{
  "d_model": 192,
  "n_experts": 192,
  "d_shared_expert": 64,
  "router_logit_norm": 1.0,
  "norm_place": "pre",
  "positions": "rope",
  "attn_scale": 0.125,
  "init_std_up": 0.0277,
  "optimizer": "muon_variant",
  "lr_head": 0.0093,
  "decay_shape": "linear",
  "final_lr_fraction": 0.05,
  "train_tokens": 430300000
}
Below are experts of layer 2 (counted from 0) of a mixture-of-experts language model. Rows are named router (the router's row for the expert) and show model dimensions 0-191. Each number is 128 + 32 x the weight over its row's rms, rounded and kept within 0 to 255. Numbers have three digits each.
Before each expert's rows: "mostly gets" lists some tokens that are sent to it at least half of the time. This comes from a sample of Wikipedia text that the model never trained on.

# expert 138
mostly gets: " used", " added", " created", " followed", " established", " released"
router:140107133110138155120159100169059093196198143131124123143136165129135126107098103141120107154172098146134112162123159098145108146087132117114121106136123108103127165136179129129115126111195112144163112096094110061099110102130142166107097103171169142062104094059156108145172070046122122177165141108101124172161153087137112157111076134140102119168172096143117087195162176122144126090162190088077155127093148135162136146130115143160121168090135113177087145108113115114175136198193089135082164111124067155114102101096107148135179056131131132135123112166165090199179082150129175071

# expert 158
mostly gets: " film", " album", " released", " music", " Film", " series"
router:160106169128138109138090134138101121131156167113104091060196151142062075062110097122084118137181102123144119167116160101192077145170137108132109153102105100078065123104133095099139135121163102154083136105149126076109094090127139125085117103121181151109082102055135169107150052163113134136132072122156176087111144107111113118142100093179117108112140140141115121149176123151149180144097097160149123102125134186183139159131109141128164113114137141087000107104082066143111125109089109107091087108141139130093120087142113160133149092090086118083157156186187120081122094112125186113

# expert 46
mostly gets: " species", " cells", " effects", " genus", " community", " patients"
router:122113117170177138106145167197059132157171097118185104099135171102098138115059111162099144131148110136168128143157180167119129149142125086142080118113131144078155157089189188135160147139184086195140164111069066127161141153169149114099143089097150102118080098069107154161161068083128156162111152090082096131097139093066135143113046147156102105165160098140113124144142171146157151108099158127113171103097139129166088104152156193125103125141146108093112111112127150131144180184198128147054133116120134179121084098121130109127103126146085110146068111137130126196096137098147168095

# expert 76
mostly gets: " David", " Grand", " Brown", " Long", " Mont", " Down"
router:078115151123160134110137160095185192162150058116114106119174162113156123194125143113139129157091100113170088149074115190139117054147094139169069129132092087103058076142142150155072068134122173147096162192144145183142095180139145098097161114125116110161085098164158075081150156150125127126090083138120128178181166128144125181174069147155134157119154112156099121112127122169126147185150144128136090096107145107110095125145136193149135104143080125141200096151187121153134131062113159150163134153115104103100110153104145153157177127116148153133122165067149069186109175121129121120

# expert 85
mostly gets: "–", "−", "/", "#", "⁄", " −"
router:091173123159141102188087129101092119111147190115160144155081137117157138142172105162175182154121126111104097116072137106097101122139143157098151187152123110164119143151139149143150094117102147110119093176163150162180167158152147152087119056091062101113189168173146160098116166157117176127075119111196094183093173109150071123075121135139078174127086121121152137084147095132137132096125109144159094172093160164126158112094105118145117085160191145120172178085140095135159108143083176121179088130127168122144075093099118162113156183154124193092114159172100163114087179158184116143

# expert 177
mostly gets: " election", " Candidate", " Minister", " crew", " Secretary", " Register"
router:149119163138113132139114175138141151161154068101105139088140150129164114102127088069070095120148104156160098165103192107125071135084192133121106089143097113089108120140194120102115129124174115177141142090138159156115111105121109124097170100089123115105122127076128125147134060179120149123138108099092127202110143102074125164107092125171105127126156087175111075135082112093125111125103107113090137161103069093096086128160131135154113110140159147136059117146084123168119115147204173180089075129147143134098123092134202158112152100158007134158138102167126154192149145076092181083

# expert 84
mostly gets: " of", " in", " from", " across", " throughout", " on"
router:155106120136116168160104058134111175097096109141092128092100139151168094147181107120080091130140111132086166091132143125136125155133165114080129046117120094168188116147112087119144114121082173127214087114093139141099134135194121148146140173110134098096170099101160146090131166090149100115116151116089138209127150143151141067131129114076164078163154126137153136183122183180115146076200205117151168147120171094065129112132147147162120092123142138174097187102117153147126145146159125111178123144082081135159082072143093139061102128146170139096170101125166138129127127152133087051

# expert 17
mostly gets: " 2011", " 2023", " 2007", " 2013", " 2016", " 2019"
router:102126135110097126065088168148166084147125185184138102103118152095108108115093097164151179154121103080073077164116110078152103158121123156122154175161145140109153076168155131132109134124203070084157131133117148080134118122105156156093125150125186143147120131109164182115133119174115097112128134081155168150063152138158105165090186192086110103126046119163074113100101069150151067171091084145117098133121154175096149177092138115065077164111118104204146094107071156153087110090096106098122090145157163073149106086156129122155155125113154183153130161094112132147141113145117108108

# expert 190
mostly gets: " 2011", " 2023", " 2007", " 2013", " 2016", " 2019"
router:100197119166060117077061121164152072118163187139153151144153142120174062099098109135070179155185106088103106177186125089150118124152134162129133184154092204097176137151149140108128135120133125124146171121122139062120112128127192104102114096183120145150181099130186162155125123169120111116170133082131150137066152152181136134119186175115120105125077074173092136075091089134184110176086086164124129129160159176153174110096161118116131153138094179104157128106129153171152146108100084127092116172182186100145122116116114110129125088104148160117087125110113118134182113114152107095

# expert 77
mostly gets: " France", " England", " Germany", " Australia", " York", " China"
router:155078135185064114099110157126140102119114138069091124114124095135113123122103117168102099155114077093151097144125135148138108170133138065140112158164154140120094114098104112145076095123145065054105137123104095071132132148139082205099153066103103052110136092133168144092138134140140165170143088100185174117061170068081105135092115096189097133058163126170154091171170094136174141101124111109113115100179101161128093117122149090082113068139135097114174183118115132156117098144068129138081125171104123146162083128088091158205166152097107127148116155136114131172109106128066124148

# expert 56
mostly gets: "ora", "ala", " Nor", " Fra", "ura", " Cla"
router:056106130153161106143132131118153153086165131094167164156090097145171121144177115141123127172142146130072110125106118111142147120109096123157143127173114175146136144166103128147093147124166109082097168149143073190133118136139126119125131115091133186172143126177119104120100152155108101187123109129130136095103096125112100142118056101131181147128129206202107098108086104151057121106166101085160147204153149214068144067114068079116100114117099132106151111144162104171128110075064123149097179084138086137073076106083141100145087168178136113161104049116119121110105172094089122157

# expert 163
mostly gets: " Ph", " Sl", " Z", " Pal", " Ant", " Dh"
router:148155109149137195127160139082095178094095065130076092050138127168086144159214116088146131089110131146077181158125040132125206102146086128161148095141098144090126101124068168142148124135186185176110175114117124133088045106125145126159137117164176168132076176117184096151107134078123151149124120168109081131182086132129143123086098120167127172182128102122093113097118109170103163124142086140125150183131099114118105146110118151111106126104147130116082120158180192128107099146073111144143064148129093140155151149126101125106119108122137105190122160108125154138103167072121106096

# expert 39
mostly gets: " Hospital", " Football", " Chicago", " Arena", " Law", " ESPN"
router:102075151159132072149123107118133081143148130102089117156114096107213087107126156103119098131178125133149128190134074081131147124176146110097126173162106156107149128164151122077087158119166149160172121114143133158138119164150095162105178167137125076122130063156154125151071159145104143099137063105088161098097124133127097108107150146172153062072125064173122135121142095189166130105152100119134160102143148100145126066148199098143111117150157138092132199089165165157153097111129151138111156070153176085148096159126061130167070098034101103171145102124142142097125172157158111179

# expert 29
mostly gets: "ted", " made", "ated", " known", " released", " used"
router:109089190153069130126162130148060107155157206084079133115134146096173127099102093135099091094149099108156104164156144092114109166113166133114196130145089069131087114209116136163153066131112121095205124092137155094144140104162120115091119108157143110129130085106160092147151077093125123157124135077155123107184174078149061144114150167137173112137148143160127142173155115074092129095120114163123078128154145195143142109052078105151128135137155150121160118167128101144181105207103082155133109098151113133129132087109125181177166087123144181126114164169123076137177085168128150110

# expert 183
mostly gets: " during", " since", " During", " once", " within", "During"
router:138076156125112169131100177122117175148066129125055134115086144152164178116104104092089074107083129138131082126099141097122126123144109134097135082151154151177083078160139094157150075124145108148141063068097125202133076135159129179134154122108088124152168084111129136064163158172115170177156085102111118184142157115127141121172121095131194146108148162157095084064068168151120086135090099126101173101104071154092139119124085114142156120123160138120111151137058168114093120171163103139158121130153141179095109165150154145067134087159168174132095106104187183177111160127148140095

# expert 41
mostly gets: " Can", " Carr", " Who", " Bull", " Roberts", " Bod"
router:142159086128110114097156100072127111075120107139100072114166149070120134094128111146203160112178101081126088115130093155139183102158086130116149132177119143111075170130142098088059103135175143187061146132171068166142100116101125163096142104118136101101074148097187110179146171113136135128157113150162197082169096093138144110097059094122180156119117126135171122115168176196171155159151097154136126142161096142203156108165108181152120143145146114110127137119163069155089138074097144137104092078127110078136123148124113155136093128068100106138171126099177112067132137169093103113

# expert 127
mostly gets: " south", " North", " north", " pre", " Front", " next"
router:138183140126092152085104139140168121207149195097154121149111087146179108139156123159110127148105175084187095132125097128110113117148128128141137127121111140105152173124162104090182130149097122124117049140153115179159178138139140120113174135179091174134122189140181152120125142157070123084102050146179153133133141117163079119161195157132140133069085119184144134090142093108173099137126065165060087104100117137174158154201120104166146116153165140112128149165113089131135144068107113133109168102190148111148085178108115142142149095200117157166108069111109123160116162087199106119

# expert 175
mostly gets: " ship", " crew", " boat", " team", "See", " settlement"
router:180139176131121126119152141176152151111089113099138072132113140167124112137124120113056084116152117128136170144179141059071126172085102095153104168113159125081128079128180149153140128122105069154139171117135173132120072135136134103117143116088144100181156071094147154104140082182112106069115082077127136085104139117089081154091074182216123119077167140152099092131086094064139136145104045108127155144113112078123075143176089126194140064125169117082117086166110124163088147123162137155122105160174149136172088116113168171139101089130170094166120091125138165156140126133129131148

# expert 33
mostly gets: "d", "ted", "ised", "t", "hed", " known"
router:093133130081125080146181090109096093068136128106086100150121147146152149114140087172178150148120108148123106100145120108126083098182082113110133088132121152177074111140120159177118093128150134082157143099105189103131085127179150096127148120118118093148178099123115086149162100107111090171123107139149147060120145095180113124101152153063174144170104140141159113121122158084157151160101136154183035128173120091153139152132131126179145135131135103145192122142167041117172071165178179129105171147149131093089170091182119162115098114117165112143076109192100079118165085192167156173

# expert 146
mostly gets: " Born", " said", " scored", " began", " living", " because"
router:143089166102133151157167181132097078126119151144070151135191188154089114133095123159136087155135157099183113142163099110078108103132073144115103161145145106180085072104120080166155072183128094105159130089088142113139109141142114168128118086171158121106115128099145114107160081144141158162205171176192097095157119080085107097165080150146138126122200168080108101146178139134155117103140101143129171100088125173159151124135090068186097113117089157102099081088082135131143085150080140108199146098123168204103091137122144105135160102140059122130126145124164097108154115170124097146

# expert 184
mostly gets: " the", " The", "The", "the", " this", " a"
router:076160170116200123146134157171124106097132140116107081142111138123163148166192176128092177083111102071175106126143149111181138152089147091097183138053098113175143146097107193132138146117127172188135115150174171173153111121186088076130070080123135082089143108125155126175103095153174120115110100167158093113150114169126106088083151166116143104155177127130140141144121141169103086148141176061166149166160124049116125176140131123101116129160128170144177154141136142107162145073131073141140143178173118179134114091109159095159034125122169143123107097105130100071155106127107136126

# expert 20
mostly gets: " Gil", " Min", "ün", "din", " Hun", " Dun"
router:144130093134137138172107180116122143136154061094144161080141154091094089155132177153138121136118099092117130108125072173126175155161151154141091133163096141095167154160082181112134112149165123146106133180078104136175155157162181094107120145176093098139091165120126136171117185123102103171137165094121130122182159138151146167128132147117113117145107134093122204150107145147118131162139102200140128146118163223148121123079116163107106105159088113132187136047188181109104117180153159143123160126116142171144093162059077101126179168111108129165130154075139086184139153089055179182

# expert 178
mostly gets: "ly", " also", " would", " are", " were", " is"
router:175138078132155070162150090155103081093094179085139120157099186094115145130098122146134079076066105114114113106168165120096188113091126119111098135143105104141099128114131096185108088196086142106061112134105128116139140131086141082163118124056126137121115108123131088078070147168147139159145106145115077092180113097160205065130139133123152128152168147081064123086088177068123149095113155088162104097077155156170152088094105070158125087134100087079146131122133127124158095123139163180159143179177157173092141122137134140118101109147170126177120084098148116147060099089141152128

# expert 18
mostly gets: " =", "=", " potential", " Sim", " been", " ultimately"
router:143131117125096125146155151164180098122138141118199150177084127178117099062070174155087140067118113148068099156158112130102074151141160081135104130151091107085158136160097098185066097081104123083104151180191078112111075131083111080168117097089075065135125158187134097074065179151136135151091091100123073130126165143149116097094160149173089173131092188102105137165112136145078164128102099151159075099188156156115179113095133150111139132119115155106153110138121086148091162140108155139129145145151169080127085126106134096117169105152133161110100102141133082134151104103098154086

# expert 14
mostly gets: " both", "ating", "cing", " between", "ising", " either"
router:112084144145119107180134071148078142149143126122076167167127108167160158082137146140083074125189123126187124095134178115082142134139095115118150101086112106167113138123125131099148164091091135193160121085172164162124104153160116193149138103112142115139139126131139119107124135062126130162142106087098123089165101157159115081111088141097179134128149145103118068108150134064168185139163130050075183160179157109072150094134096146170090142131079140146114080178130080095132129154172061086150106174142042126108102123143129119108156106134188178143143084089132057171095105117124084139

# expert 179
mostly gets: " Mac", " Bru", " Ger", " Cam", " Mi", " Ur"
router:136113112131145164155187097106127142091088122142160050039194097123086142143125082169149096115161114172058178131150136101128092124152060110130177178134114103086132098155119103121058116148144112085080170109141090151108061109115163155158110119140102141174086120151142147094111134158108170118053085146113150096134128108101120162091061114169133178128171077151135074125161134194145118168142126157088171082159144097171110166182106187160144071155191107148169111143137131129145131117115177126108132111111189140126152153122144153177159086148149142089142097122168137110154154124095141173

# expert 100
mostly gets: " have", " However", " having", "ift", " has", " however"
router:169138136173185086176120075119067128120105150148099132136073141150111145171125143170162150085124100144134124113151151106082182141080097100152100077106109118129130161128108149124108095113189122146143129090164130153126159119100143175148152147165118144157122148134110083094129090054115125119167100091124162050089110132134127091099091131101160137182167183077109130185139143059135179093103151097131222136145138085157086137155105134215126112109144129137078122171143059124157087155138084115137107084137105123091139104124063129056131107119103123168151085091109144160112084158114065199

# expert 51
mostly gets: " World", " English", " British", " American", " German", " European"
router:129116162136135119107091164154133125154116101105111148068181180115138153099098156080115065107118094123128187149182144116091136156099148111095143158178120106116111047144164116119144113149171046137145172119112093121085095122138123170159148074085134113181135091121076189131090126159137133145069121140111106169128144107049098134067121133149152116095053065152163082113100122163104118130145039096113111170118094102128130094190121132101106107110169052158068127143137150157061114087121159116097075173112138105145088179151111120119096122079085141121119150126079140166162166165124138115

# expert 54
mostly gets: " period", "rat", "lem", "orn", "omin", "roc"
router:159138089152090181090117100119141109111134139095156122096129189126083151110167098141135138202078052079137123159173105131084193139093107100121124167167096115093095144178158075082124114158159128172112138169142087123126072144187156161112135083177117132177119176105105146158123126151120077158109091140084151099117150111108183167126054137070160191089079180144100173102156129135100063076143053156129085122134117147157151169133128168134062152144117119146122105118135064172056119175147102137109089159119086147093111168111135123116117107135082123112112153113135171171127141167129126143

# expert 78
mostly gets: "d", "id", " Red", " White", " Big", " Mid"
router:114169108098109115138104111107119118117148147120121128170105132144154117135075121178197070170102135118102095146053139166142069113192096136094143146184102100135089147156120122182111107183135128066113124113063124136158126151147143118108129151143074091135122122157186146163175115140126141163137072197123162117189146085157129133137131082062095128159134113118135180124142153162151144138098089153174084126215163140128130087121189153188108149138164105129194149145151117117147139093119168153162192155155175104143168123096169196185124123082168069074094100135116105159129132152103198121

# expert 32
mostly gets: " at", " against", " At", " for", " near", "At"
router:148090134159155092106112078128154153171127137134092110073091177091174126171146110123106049135156119090163093125184168128099116135173123112101149134155079113177171175154105084135117142156100199142176066124134123166167111146152126147160108109176089133125155060165084104125148174095101156125140160086138168183184151185144113094123087142080148143168188170137116090124144143145119122040143164043107137104159152152065140111119148112186155161117136112093138146117147164110145167168132106090155119155138144181162103167112142147141061118112130166091102160130158146077099084186138111114

# expert 187
mostly gets: " John", " Ben", " William", " James", " Paul", " David"
router:109097114137170146157109092156138132137128135126090125111162130111137161149163087090108070130104171082138121137107091118131093129195140129151154157184068090112159149210127195099074146193155120119063174169096082129110164131105097187103134057167086086100160068203097148170093166148092126195148064132104154113157136114095147118153109142144159153111121120169152117115137141133168115173167134091090116137143138147144140163070112136103117110115104160092182121140162139168192133120086179175191142165113172127147106097111161128127172139083099149132128173089102151145117163112092067173

# expert 43
mostly gets: " Title", " Candidate", " Legislative", " JPL", " Episode", " %"
router:158153115104093142159108114136137117142122184111123098099152146124165108177140113147101138089134145150188087151135137127098132198141153129114146132173129143052096136176079171164154152136136182167166122138128117108134071167127093116139144059113150122176153163213148091089142152148143171112157170098124096157097108081153160199123186112186150163086068070174126153068048117109088113139095148169136138066090166084116166095129087133090132108159149167149130147116173134177187113105096111143143169134150167084105120090104099175100151114142146159137129195096099177110185124132128150152

# expert 109
mostly gets: " Rand", "ć", " Ball", " Bah", "mond", " Beck"
router:119071132186139080137147159103131179136117137139083140166068091136148095163164151110148176183093135125096149204081122153096101085118091127110165090156107124100140157161103133088107145126140069087172168187162084136148096142141118069153154193160096078166118063161099128113150171181097143112092144114097099113083131126151157166138142104116160110070082113186112087072088121138111056140106140129154089172144156181096163100136132080148175121164089122108156169144121078156120103099098180171119104158076084096100092138061120103190134077119117111127115120146100130117152141132139095155

# expert 30
mostly gets: " II", " US", " J", " IN", " FC", " H"
router:147090154125136134127102176181105105145112147084178131095173123173164137136085117123141168145104150173121145188068143096120074191115076117170118161139079142076070099124165187148085093132163099081116160134130093142121153153119196187137112118123137102106089160104069152140169150170140178144117074133112168179140194118092110151101163122168124096141075138148147113124123079160169145161081094109058085173177085161168091115119150171116149083148174148126120143149147113067099152103136135145071141121101138100106086165087136114172167138166116116085111096153138136151122127068075107072

# expert 169
mostly gets: "-", "–", " up", "/", "−", "—"
router:067167140152184150159071129128114167122110156105180114179088172163142142126099166084164160096122097113153099080093098125129127082157096105125112167173131092122101110112098092079165095118072146085067127156168162161149119162164117162096070163156110176089163180141143126109182146145112161094073098114169089164119145147163089090136147140186083174115076116182122121124182096133131164096141166156161064165084122140079116128168131151126167084157145124176135130153135099090158132174129145147141193135156072105159112097094142137143135113187201138112100098109080115159149118158131162185

# expert 93
mostly gets: " August", " June", " July", " March", " February", " May"
router:106068191079108168098130164106149117171109123148129156111108101099197131089154137147167159138085118086055141161105166122126102139172106194082143145161139140119108155165135112111124131144170076110134084172130132150159143156086135130099126137138122116156098178148162159101125193116108122043108090098121131082146109169130126168149161184093165095119077108155097088090102095165148125167097078120066150093094116166141181177093127097123088149151202161123133110115117193163198079108137072133175097145137127124135111156116140087147128145131165164172109148111107208173142172087083102119

# expert 160
mostly gets: " story", " period", " version", " History", " stage", " view"
router:152146103145091136127092156156139170180123105115104134114178150174061126064109122130086096178152096135192109165182141122134140105098138157109087104145095084088110127137159123104142166120173099165088166123159127064131125160149101088102170119093130130150094169077165144107085067119119137094159123145115126148119136093085140108138060143157151087073210139172107090079108094151111168092148073142192108085088135112160193126131083122167142122114156173085094106084084112108082127147149157135138078104147095119134090125111144131173139150092051076165148153130147154129148162082136121034

# expert 23
mostly gets: " due", " indic", "ita", " constitu", " ra", " cons"
router:124115154157137131140140074112113129125144190186139117150110117065178123143164088115074071131110082178080134174160172088123121107096140089124108150086125174168108156154095133134104142124172097125133093087171108144112184142131126194140123124109112131147156126133113121074178147060105151121136076117096096055112115131194111123063169107151101162066075175098133078172094132133058077121104104155103152181148159128104062100126101149213140085126119138133106101106123107125160121101112179138183160136160163162138107128140098116121108151182141155182111137113087129138095164133059157191

# expert 35
mostly gets: ":", " :", " –", " Is", " showing"
router:173180129169107089148115102138158191150177176130091101166093133109145116144095066067090141083129146106173102108144084115158091149141096156102091145130114099178195181154137104170112081140101133080145182173082191177169077152114111173178104123169072078072174163162145146105126110179125161180134094089095148123130161123169149149120172094179126098140146186110083154127105103134166130148120095166152102130132108171175156153112110102105129110138122151086147095159141143167184089133154076128122134153106169111097154093111074153124131143205140191080124087120112106132117108142107095132

# expert 139
mostly gets: " to", " into", " would", " from", " To", " can"
router:156168103141178077157167094115165132121080168136152113171097159105194134173114104085111107139157122109175164083160161105116197157151111088103150103147114132157150114152088093170141149174096197188102081112147091165077098140192162107126061104179123099146131074136078092112113185154102148116117109150144122157147119112095124053131086120122116143184169127133108130181101156113121117165133158106150108099111160162130165125144131052124086143107099110105179100110144107119169182143128155073186176096109099158086072128112116159088074146141147145109092097141151106139078103075136173075

# expert 150
mostly gets: ":", "°", "′", " Phylum", " →", " Clade"
router:165079128150095126124116174094171175139165153126150084162107101109138087148119127141096103099123139071130123088161118114158117147166107151095111156132118086148158202150166124164145156173075147083197138161100163129187096164121090170151121176135089091116145181077080101087132120151118151156115186141136159181164180136109134177112155134171090080178136183144142139114102093141152107150117153171136086175127150125148113136069080176086165091153134089100136105143208154172127063160167102148111149153097161134114173114069076132166103118151171139075091113149076165081124095168134100137

# expert 144
mostly gets: ",", " ,", " Binomial"
router:153134128178098158075141105129153127162114047134112139156077097164155055128103199157072117121117090080153084097097135093114095138108162089095155145100099152169127182119094096044127079126143158088104114135115173084163098171169082152125137134090102146170129108161126102115080081159107093148096188160098151109090165116090168153146061078092164080119076081099115108112120128121105143158088157114184104107107182168096087124093103147101164127151093177097133118112133109140134098165095093139154151117113144124174127113091094099102108163144124066083090128114120091072145169183149098150

# expert 88
mostly gets: " City", " York", "ville", " Australia", " Smith", " Canada"
router:089093129106171167141122139128155087144102132127138154103174115067169126175095129088192124122130137088096115195092103119148141117126100106114105142135146117088076093163099170124077174158197123123156154062125107150117136115105095135099161083159132076118111124125145138176122190169119126159108076106124160168123154131088079195100160146137171089097071088159115100095165104175117083156195103124094171136104153098123122131146146049057138131155121154142092175153157149163114099059081158106137059142131109075150097099115103132176102138049139110113129187117080149128114165141090100157

# expert 111
mostly gets: " a", " an", " one", " another", " several", " the"
router:098174153146147053085089170119149049122130128113089126167086137101119151099140163113129112131100080088092149119118096141090086147080080139083186155148106152107153110105136156152142186138095135085102141106170132146168133107163123079202106112093099114114122065146140102096105148088103122142107105150082088135143114149132077071141157151127098091150140066150096110114091157141192097140112172124132165173096116121095118175101161135058139169111104141126184080089103126155160142080126098112128146172149154150067155065104121099180102174189205134158140086143184120095106059110140119134

# expert 94
mostly gets: "-", " †", " -", "−", "  ", " www"
router:112134163105135111148110134146108129170139151115167124131113148168124134186072201091160178148098167096181132097108112117141164128144106158120098190138085100134087106164101117091191109162105156094071146169158113191191111174144164176058112157136085154115158166144089133091138135181101139092086151114172148130126171173183077104119191175178101122156091113153168165082179084096122171127125160133111088171099118156116119145120109146159150084153128128097141133199128114144145085158119166163163181149157124107167102099104147128174096130202171142107079106147111097132154059149146136165

# expert 27
mostly gets: "s", "es", "ls", " does", "gers", " brothers"
router:156101104174102093169102131116105121100092177064127083200113133086157157072139117148115189129120101131135098156143110170093130090156094166085108083144093191156097106160113150129137079172049096096100130094117129094180154169171176186092168058132109143166169083174169146176134096163096125148102097072112144135130141137133128102132168090132116102162126150144167123177137152117098120118168103103137149112154172152140169082079161100075125154148102113096181104160148125160109193097079114164177107169150151148164166110141099144142168140164197088066146104110109120157153173115130117155

# expert 82
mostly gets: " Ivan", " Imp", " Jud", " Corn", " Om", " Catal"
router:127129138130087095150090134090138156092164089129122127090144153078137130106184128117145187131154109119115107164171065157126178092151151162102156140109135120129162174159100127124158102095180193197180149169099131105146166090119143134128152194175142150167115066180115105195087157128124143145142087104129103122133108121130108072127160140063155179092106098173125167101108112154104176079162109141134170110128136083192178154176111165171110165138144140116098175068181181122147179083113117154163110139118153115137153111134108083094102138103083170193119136126121158065107183118104050144

# expert 90
mostly gets: " one", " leader", " means", " Website", " Animalia", " footballer"
router:144085117142138168118101198166158125129114081107079117126174171149104124136134119134160120129147146111144115133144158138114144131080085144099111140147092090125086106111103122155156188198140114132144142115100140061155129193151106100075090116073102133117142173101152076122087052125123108166199137102109082174174166139141111146140077145144108102178216113180170147054115177118109164078067136190189121191093128138124108123064099154132085149118149153110183075096101147146103091163135120165142107163156147137148102171076118088197179144145152118179117137151142142107115122115145114130

# expert 68
mostly gets: " is", " was", " were", " are", " have", " has"
router:121125101150177132141238107109150112118165180134140143151101150132124165166129128102107114122100070149152126129130184125082104101125146117151138155154132156147129081114133082127159091115149141139144152110130143111141173095135103200129119124081134100150150143173150078112152104128124175151149137115051166176178124090125164089107073165187089149173168141147097102178179193106131162106092186080117197114104122080174059162098078153174157116130119088128134124119135096138199099185188114128079188154128116119106149148120193152080136085157148149150118086113159120169164108100154174120

# expert 16
mostly gets: "N", "U", "K", "B", "J", "T"
router:119168130160059064117094099153080100107126168097161131134165139139139097162112117112163155162146130153069133194069100097141082160155099120141116153117112173069097067167124176102093121089156174115155163147132113104136127175093179177084172149140111103134085133146123106151134146183138141127140158125115132158108180140176079149109161158154150158170092161151094102063098074168156138123066126159163080175148138141168144130098205146162136090124134177081164149108152162138105154106071151186117151088082151071183122151108111084122132091130137096164092114114133113087143113091080067108

# expert 52
mostly gets: " Stadium", " Airport", " region", " building", " village", " area"
router:142088159097084163103114188141132147177099119100149119129144107125168096121097114093089106079121113102114110159154156118126153160122179169148076108107123061131068138152062114090129100133188089146148062119154157152071111130140178068135156141134160137122074147101142201169125095145126110107112056094145100182078144136121075148122124176102148069082155138196089110082093099135165111111104068181101174098106114119135120164140124112129155118126166152097072111168141143109097141057158124119104032122184155083181095162133163129160156189143147129138112138132116158170129142097151136098

# expert 118
mostly gets: "ages", "ipa", "ade", "ensis", "er", "uo"
router:107123122097166123122117112148118107145110084181180062154181128141114117152104069141125057110153088097107158106155201116119089160143123071091102074140123152142154143161098156174083153119143109169097158080118103113167206074153151127143158103110141149102106155129091122148139153112124116112077161173064108101065118122108120165083112113131124165111114085115128178160151098122189124090136169144166132125094131079151076183129154112130096095139129089152154139130131084098149131091186184087124126160090145180136160136139159130143138115141118037090123079098085135187182138173142206184

# expert 98
mostly gets: "s", "es", "ities", "ties", "ts", "ives"
router:165108096145131102182117122145112110109089175085162078177104162162115171139159115146103149125086110111157156087185096134107102083134091130083064077130096161149111135119085159134139098157085131106105130088105160096178137166181153107102124084084092133150145116148173174146109108076119118068142104111094075151134150127097175140103164083150096090174148160100177144162103097127111132076165111141171190094173145123167146101130184075076141129150173105092170130193167110125061169124168121155157148173174140143160165126169093146151117149166158090057069160088137134131162127110151183135

# expert 71
mostly gets: " Ad", " Bh", " Sab", " Pas", " Az", " Amb"
router:140137152138136222153115114060111169091053096113076104110140167169111118142186092123127090113126169130131174150091089159116140155132094077174138048167130130121084144124080139130109158154185166163125137091142135126123093140118153101159117149140139150172090174143174068160124118100134185130137128135162082136146123071130170161122088130169100176137101115086099186087117076140123130118181110176105127138146115015064138088158161173118127116135116174128113132144155193111108142108077078127164077125122094106123182145159153090096095116140098146164108166112168157135168133086120095119

# expert 155
mostly gets: " ph", " [", " Bro", "(", " list", " tie"
router:157123151190113137129085141155176167144164161131122130152139147138177143122125130126096080124095126192123157149152075097101092164178185172159123146124109134065120083095155105098120058105072151092130111081145193172152139138135157161120178146155132170171174103192074131096107137123154177149193108114174104133117133082161120113126106185163120096102188188166131152102111119144135197122140064126127139110133159098141087111099131146198170080138150134107143143118147085090139099092056150141150161100155184122102096136140134116143134160173105176207091106121122137097139165073114148183

# expert 148
mostly gets: "m", "ū", "body", "ra", "thing", "iful"
router:083141109142143083143139096113102110051143137091132110193107165141099124185163091170196142102109100119151087148108165108140142129156100105145114102142126184130129123119171151122164115180185125051103160091102107085091068147153133088157133159102107172179164083086103107193159119064093096134064132143091044094111154161187108157100122139189125152174112145130148146072077141141131152087146158137149175188124127109089135126070121090072074116125131155116144077202134106132105109078154081152119131148141117097104138133131151156167099127167141133106128136094098130101136116101197090118

# expert 173
mostly gets: " Tr", " tr", "isc", " Ca", " Little", "ngel"
router:128052140145079091121133139050093065096092101125104131152106077068093073126123104136204174152176115137134139115123122125079152110153081109137123162157095160097108167142092111094066133163121084133101147137175108135118140117123088134117160126132130111154207095147172107103105126169119140183167074107119120120153139136163137152166150087137108112080146202132191156139161115166137145185157139164121139085162142111164139062110174125143133077131114143108130119126102205156174153149124136105181127147128095145178090110172075102118084119099154080141088114175104126137119210193151133184

# expert 145
mostly gets: "kins", "ord", " Ross", "rd", "uns", "aver"
router:164124134164119110119162167071188109164107126111102075121153098068138105177124118144213153167163065071092099154118100173141146080135128168072199067112084076123132180100098166119137138159126173116109165127133121158146112099136088048122126175122100161145131114138164121130172154139106149074114086131117177128133140137187099139118150164129125062111109084097186128150172101182188131191125149168090174093096125154147135126135133100132107088130144132113156143136156100159177133147110125179195136150129148094156103185088107152186180149082115112165135189085116117147108160135119119151